{"num_attention_heads": 6, "head_dim": 32, "norm": "layernorm", "init": "normal", "max_grad_norm": 2.0, "warmup_steps": 200, "doc_mask": false, "train_tokens": 1028000000}
Below are experts of layer 7 (counted from 0) of a mixture-of-experts language model. Rows are named router (the router's row for the expert), gate (a neuron's input weights, with its number), up (a neuron's input weights, with its number) and show model dimensions 0-95. Each number is 500 + 40 x the weight over its row's rms, rounded and kept within 0 to 999. Numbers have three digits each.
Before each expert's rows: "mostly gets" lists some tokens that are sent to it at least half of the time. This comes from a sample of Wikipedia text that the model never trained on.

# expert 8
mostly gets: " 0", " 1", " 4", " 2", " 6", " 5"
router:526406534567485455486463572488498498471566495477517502508566509512468532534485537522488567486448528506508462558428497521394473437503504504495542536459436552461458544551498520513486570496466501449591555464459457514454486516461476545454458522478515478476554518489527513493488575447517426466
gate0:486506551512507442549446519481463494504452509516417483524536518426575533514549543524389440452516427492519578492530560486501470492419487482479510566418487474515476595461458496487543555486457464548501451475535464409491545527493566487536431526482502544423518525525500496461515497498524454448
up0:477454431493507540434558541522478446538518522470577519528472531606455478454519427545585550534530548550482490514514469528438483501502495556562478482577470494475504448505556391536420457474506524516521521477475518556529465535529518515435521468515554504587467452483475429541442509549466560517
gate1:533507528569502459451505444493446444476517525518493543490524490462489549565456511449447511497478473530466540552471488526559391499543523472469548521503488512514502437520480437493451434487536516515484486485515592437503512536483559486507490452514432485564468520472504515485452484405548476470
up1:461518507542493460462523450505496487530504567513476558438525492494552533543500473410468541485458489521496541515456524512544497495553498546492507579496497454492612555481458545559498517537478531468506491484595584452584538420525449558480605499456494505467499558407469564478483548491472488427
gate2:545501486466438529535519573520489484495532484530471526406505440467481530607443531513513536512542491542476473456447436434484450453485470485523562554457522479448543411484532538460457533558491502562531527501536549550506509492502463467506487569443409522557510476573494551529368498495445465567
up2:501488466447472449476474574548504482501514458576478510464524501490522474567457529522512541495503494516518452488506411491493496476454472520526601475514506469428532399540540552403436530535462465513520515504484516566497457586518413485483463522404394549559524504508488499503431552478500465540
gate3:449455474504403566503406535555502518483492529522508535514550454540526513522536471503495459497517468498502417499567535541471495492517543488510428565454504428496441393470465555529483568538544492442568526531511466550529488498482463475557531513507511552549506454540468540504520537434462535449
up3:538585492481565490483560444519514516518438533435510487456464446506510463461543466540495520531485470480498548478415492421513459567520514456563580473548511540542537524487506454466589451524509477604477410508482513485505493466529502522466462469553482477420513499489515462460467435544459544524
gate4:466469475601490420501534518521519549493442526513557524515505496441518447449557456502485481487493540513467485466437439418498527599372527529525541481533539505554429609526499518448451533577510475469557464535549456448488586536549475532540463519478502531486492504513486445490492523579520496500
up4:525457533585485447512565499515510568465496561553554507509506458443526485475513507465503519473487501531477536475389459433503464549442493543502542461520511473531431619544513539417447564531505491450598473514543475451489567497513507539558505528494534493478511496497484483467488468567506469436
gate5:536483476476497522492470581529490500447484503457495542511512470507423516504527493511441494479442505620514485464495477531511584499505486395494504467474457459451412491535463506521621469468491471563494526508515538499524565477514497501542449470475482579536466485584495432469487548456496523542
up5:477467453446518525437388555462483497495522464428390514478514517542445503535555532523450508509486470550532525497529474541461573559537547457494456490492505439530508460546498548513516493474480466507517585471542521457520527488521506481583465502470489523598461468531507522535491593498501538541
gate6:586521499449491511503505517520510533509473446514429494504500457491527528555484519392409468519509508537491490493412483446547444472520508505428491526460512458430488412470511486567561510492544541531509520522559519450500437479537514478631389491451468487477551560470529567552492448486538551456
up6:532528487586485576458459467506523524525509465441451544535542467507467539506492471445354446488445554508494477467443428490575471546500484606511540556471518523486512490458436496549570438476524468554483444542544473473508472478538441518538498468445449592515515478499495562466533492469479560501
gate7:501509496475542527416445551505443478487436499521569483495563546566498543545496518494462498470530469493443548549554460491448466445499509460504564487455499577455439476466513489499460528479516472494517484449460419509488439542454525512449499482497496454517523483547545470489426503580461537448
up7:491495445542561452468482493504474485479473493579564524518537445574463481497496481536517516461564455517511526514527506453494470443499453532545567501506461550474460435473480507505448513441539511566487442477477476569497418545468513539425449459513478490441495483617537408453412493516481533471
gate8:498452524472456462529476440489524476532576481416449604477533503524533525492511502459536539502474416494506549533480491517508553476535529531509422474500547425501499472530508536488492494536523549481519508516557524526552574475508535492529548555457427504500518524506509478465521511531482463501
up8:475558491485581492512600506542483545498492503585503358460456450479464472480386442508503450539510559506492431460459505523503452532518494545513512492547500511475475511511551479543516540484490465458526488514456463497486359548537413463502515531488532490502466483497481550522455515492521522516
gate9:531487509455517495575470532531534511486478565482550541504519541502422481430553511480478517599495506525586494468555505472517489454487489491554470575512548461464517492451511542513512530502533497445565524494558442527543471437459503459538534538523536448519471600467395452544524520429527455493
up9:461557521491551463456535441514491516516481440522515510523475474536576503558468460472509401493555469475453520481437504490469512526428531495450540411504476513513532512516447478487511462505503497516432431539456554487490550581536507503493480413442475526479471418547521523494451446602489547478
gate10:474479481486598460499509425533536538453460558461522517482525453465487489508513477500470529552501516416518390518511560454471509457522439517521508542451454512491576509542553559493568549554506535495482513482530480525532503480484483478469522491560422511449595553582528485521445473474513489465
up10:480510470462509495525435529429481454500536452482514492498494533567519517523449505454477480488406559505469552493545472524489510431552527517495484486515503461505445499501504524487466441466484496471500520456519534493492534552474506421454502540490515525518501450526506490504619515394506523547
gate11:504482457441604401444554486550489476543517502449459454513499489508518448483494479476523464550466429570497518490459469466557533528491548514502465438517497473556469468505568504396548542539545521511529473522494518519489495533489495447569490451475496460445555481572497473536555446457490578478
up11:550552608540398557541493525531481520499492551556480505483499470466457556564474498456447496480524525499506448485481518581495431481557496470470544552487532479472523513483462502585453538473516496459493499502530465479518481484514492535460495541510476584544435512431490593481459562509519433419
gate12:507579492525474584434422475487482464514516525419499402508488533533521552580480566550519504501488557526407459503515522540511466481614512403529474504532490466539565479502463526535509513493530510457494556549478524516504512522529537511467592440467490493594447561469450537483422518435455420567
up12:563554513478534606430446503490422504491542507496514452503480542467501487579434604532520513498467578545408464514462534534463429458488468443479445572426493535461489448526512503542476549458501558461491580531571540507465528541461540462510508513459512433506511579482463521519476479462515413587
gate13:427496515455520437528515433468430494429500478519496515486471383448462526599508568435456526471550531469496440489474502466529475504527446481521454511490513510434476463540530487465479510540486445493459512498464529533497574425507521529450507517477506514515518464576511436499464475558548463522
up13:532525503505485567495499551485501516552560580482521463475485560472457551504494481491499495548443457564472553486477541520478497462463515516478413599479558473555453508499508497548537538406558509484526548477588508492472484537531494453557516520500545565529471489475511559439552461518482501486
gate14:584462501552567530459500486533456468483538477498547506541521501441496577578488528497411443474507506516503512468499563520442409479505496427472486480474464514443458502562520449551503503459500493528496546533566539488450469612498556458522465481440523519492528518541535456506524499481509495528
up14:521449464561416458403505496508589523468517483491482510540523505451515600489508506559470564472484550457516564479471431503487508582478506373506531485478508479505452498530489474476580441547502435435473511516582509475492511539532511542524537391507501461515539513540551450460506452525481470526
gate15:419524511559494523478498483484506459525514538451532456457472498524429529447494426524447516509443502587503509507497407515504536513539440531573434525501476526454493560505531508492599504539536482538540507515544481531487527450495515472426537517497437609523493454582499448486491465524498453498
up15:431558510494569405470489498529507402508498549471552520486459535540503549486516482481430469582463472531502482488485407509535575503552499497546474496483508533433535486483498458469518522492551524573513452516571501492492565556503490487442500472530453568531427489474493525541471449518501425481
gate16:454455547562470491513482450491537488544516481493541471508483523525504520555515477492488528524497540544507455484496453453502569495490482532413563473437481510532484574490490500482629465500438451537586608490435456459482501512491477540458462550482417481485525538467475508495534550465506413440
up16:528446511583467535505569531510511543478454529539543517513471438453586525580532472552518566495449545564537461493461459451521487472470431498455530485398492503497479417540492546471573483431500485524539539524427509492465506549484453511505479544501474516494496488505533473465505467463515387468
gate17:509523547525555452492572473542390513458505506439483408476566432477486438492546454512485485448515491551470453494546485499475465502538491519492486580464480478464429492501480474513471595530498546511475522510511484515440436453411561536526487517440499594434521498510501587530542465525554449502
up17:509497426450454483494548517501560481497486543480512603527414539427530533585498529564408497525471534512499523520505473504486485468465472449500555493538465488558529503499523495499449485469543515578424478459503542542544519586539429447431527450511488502562533471538505456471418511496534483568
gate18:477533421551497452507515494457534529533433534501510510509456463520525476516563527583522534476469508462572530507485478411508507609474505450523523488463581465546484444464552522453550501499554456422455469516496558511503551507472518482507458500542571501485512451555510448475537422506425506543
up18:477501445546504477565504533473536540524408515535490462475464454498496496493556531598529552489509502490576487496501493426505495548480499460490523479477586473514504424498539543441566528496567428419474507492450527503467476556482527506480446551541594504481502462572521429466538418518424519554
gate19:478485497442452533462466564495463556518426509475444464510490466496448478523480523622478485498443517509542513544453522501493493560488409441457582509489479499482601537488537521488483554526455545546494540502601477507491441531484487460449467440556475430482540518566511478542499490480533479547
up19:533511514535594495534522471509542429499557491503528554488536534499545516496514468398498499499535440495484487458535454517488528376499558534541417504504541511504354466461513462519522435468524481486493450481438516520506577494497553530571476555442529550485478495444482516464491503494460523445
gate20:446538491495480593537504513472506553445460530425499449452459492485567484483514547508600509535509567495483538485533486459543504428499518417538466487469563507500505536475524519482561506523491512485531455528514553558477489491510467565488515479476527407493504495475448494502482432486463535494
up20:539533427509519394494501531513554459536541505562485516530485506548476486516505424459441475514579432511563395502478551519503477564456428511484498478515449482543547458511505489500506469430554444560481534489530509491497553542519535493494448496533451572550480532515515481504453574468498425487
gate21:529546523477450521508424472489446488498538535477495544495542509489438436559408532520521555514481562498494485478539525570537495411479421545528526522483489485432514446466484494555471532490483521462505495523466555506498433540485447459437503562413436568534518502502520548481457517454480420439
up21:517485482478585502504474532504501507468460538545469483533445484509544542489551529539473455500515482520498529509481542470426426591489461478433483526460499514492456501508524542524513527514483482472488480471495477541492501491490526504527518463457651436459494492484498495476572475581494543636
gate22:488493464473499605437412471485428428525482567498486502474492484460497511486490482513485525441431501564424546532540521558470521530481469436517496541498506476464478519494608518423529516538481459492467583511488433484439483528483439560471520544481489538499485477546506513505501554527495503552
up22:524488498435545483474437543519570511521493475481517535516502476502522521488465512528497485466377536534474529482442447509516455545484549515576553471500452514435491555516553464424455496538478484509498572534514487488458500560513536580510412498537474461445532493493534481442394494473477520604
gate23:493487491498482513540503495525442457523435521471488504454614543517488477572484464392541492457473453521502419488402546573438515484499580494474465495547517429527421470496529498488550554454515479468505511473469495490501549547500486446568421486480504476438471455529514521476570478468515533495
up23:505474468528499508546508491549439503521436493553427487531551496512493550566477506496402498493464519527477433512448520562461473520489473475403471538486479465463447496534526510525577473512469496454468528424475489449500432530473513442520529452450522462486494472563513550547601455448542474497
gate24:521460532521457468543496460500517514567505493466513495523470442543506546550438527481498508459500466498469526490562493490506497478582480500471511406561510491507458505526492535505541507484486487431549444484435551484481479511563444463467557546502530520549477495587541460504590440487488504447
up24:508553454495540517448510494498529477488497484572488520513519490489501475474533450492486457487524482483521497507427486524555530554407513583527492562466513474475482518469525493465516484508522519519472502533583466498501514440473520556512428464446446500423518494456448517439386574569541535528
gate25:451572484520525454525465459466521508568568510498513519500473561504454464446516512501531478501444455505488475513468490549512560596507504429492534510492498492497562523456463499534558519428486515498481394487469549588513466519524512554513540478484438585525477521481476539509525516578504400542
up25:457540492498497460440470525436502497564550512520551491495523551470460474395509565554553493504431476593522478535498450546500543549490443388473513520508497535537532484446542512492539501452455503523502412454447534572470457511509540535526539471511476573520513565404463504519486498587534423561
gate26:501444516545523537439511464507516426454577503548529635483516455449558504503516482461404531502530473534433539520424493522489483492490456579515534473498506490424452521480459424494506502431496506556552459484461508445478541487514464522544470479555542554470492470489503500568522429516502450411
up26:592528529453493513526510515485495584477485518455524386558411398528522531485464591508459533524461492503494472519485559478511452559535518456436479487507501524549483429450524510487530494519495492479483505504499500556541529415451543508543558431522507452481517539435481523490524447505469487511
gate27:554486434463512508477534497467511493514513529514554485514474484491454452496530514566554527496520500507591527474472454492499482503486510479547445449531527491530487437538545506354422448498537474529519445531490563425495492530499527521538465551519525485522517453469535396460456423463505441470
up27:575464455427427462497509542474523499530538571532477472488514475463452543547496557554525540463486484564580504483434446469524473516502501559507451471493498468539425532642538542398449496501502484487530489536511527460485480489481522540521459526479532471509541467545529426523445467499561433447
gate28:474482433542433514543510548484513460536512511489502514514523579532509439458551508580499475581465480511534457511454487446517511446463575440465514586517566494570518501479516458402571433457510402450444531470494536536514460536554527448491585467493538554592457509494491517469535570474495515538
up28:531457533481429469501480577480491437517622475474483478512572525472501513485531574489564514491493485560547473512392581516473425486461484536421518590462486534526487561493511462471515485408512369450461480472504539487432482548494579509530530479454530563524527519381508525513472525472557435460
gate29:469500537375515503495488460524530505533517527462450560494570505493535468527510456431514502486466555464547451520479551531414506466448506507566502573473508482537550410555535554511526519490523490539471498549498462468515510445504502448524481580507476466452501439484557544585539564500432549490
up29:529507498450472484490455528502484502503481496498492488515487493427532488498469523521496525524448601442574480563506600525448404455433542549593502617473490506513556394544505498496376434486515519475451530479480493496496457509497550503585506499510568416510508485452577519531459568524486505476
gate30:498443549540592480486516509507523570528470556552527516549504515492559473472446482516514527500386519499432515488485460517451511553553534439494477446569473520489535478509493532438475482471514552466499559475445515515560513496480462506513503524520475483529482556369606475491443516470557453517
up30:557481530506541552573528548528534549443495503485503466524464403464545503508420507510503541499497533565465519480504553477490415480537435410463461492505464494502521464533481569506488458455503552495490607479470531546548452507438473487532530506485494562545479619446566513494459492448505413516
gate31:494542482558477431480474506421531485520562430532537510486512488446428547529546507472483540497539447529611504509497536499509519502516524498460532558486496446504497458461494486523454510573482500383465464536559501484495490490454482501482544524560448471441552556424516468505511601480518432486
up31:482468475519547508506485436530533523521474524481476513511515496477545527561493488507554500520543534457520509477457507451442453492558524444525415508519482560540510496565455600489544410444484408560519545543510510466538491526503508481539454462500529476524482502566531524474563481509474593511
gate32:524457490474484496576482489542456458516611538428452573473502488491434485504495478477502503458449499522503459483505597530489523486458478567553456489553527472425506533439483531491520538523530545467577509483483531468507533504472435434525539503524541540439504496541515488491583452513528489534
up32:506465444487458437615496515551457490502633481486428594467503495494431496559454450516483530454467567568521404497502576512465504504485486534532484510519481499438535533469474491532466522552511511478553530448467535459476508512472464445476528490531487542444489535489517543530517513494549472487
gate33:521491505457518435516484481510453535470465480449449462468513477461476523548463468480491528543538548524492510496468486477510521497457426432530528503432485534420642512511561514563520526525510526480571515489498513488466482487471470488490510437462447491533588536517477513535465497524496447514
up33:462507487548403534456462554505512481545468521497500554525496570543463439408511493537517497438408477503553464502546563566532534525465521509525512502576499486576412497477484519427492538470456538513430424510499506495486546501543509502438463523516482503487442493465502483555526520484491526525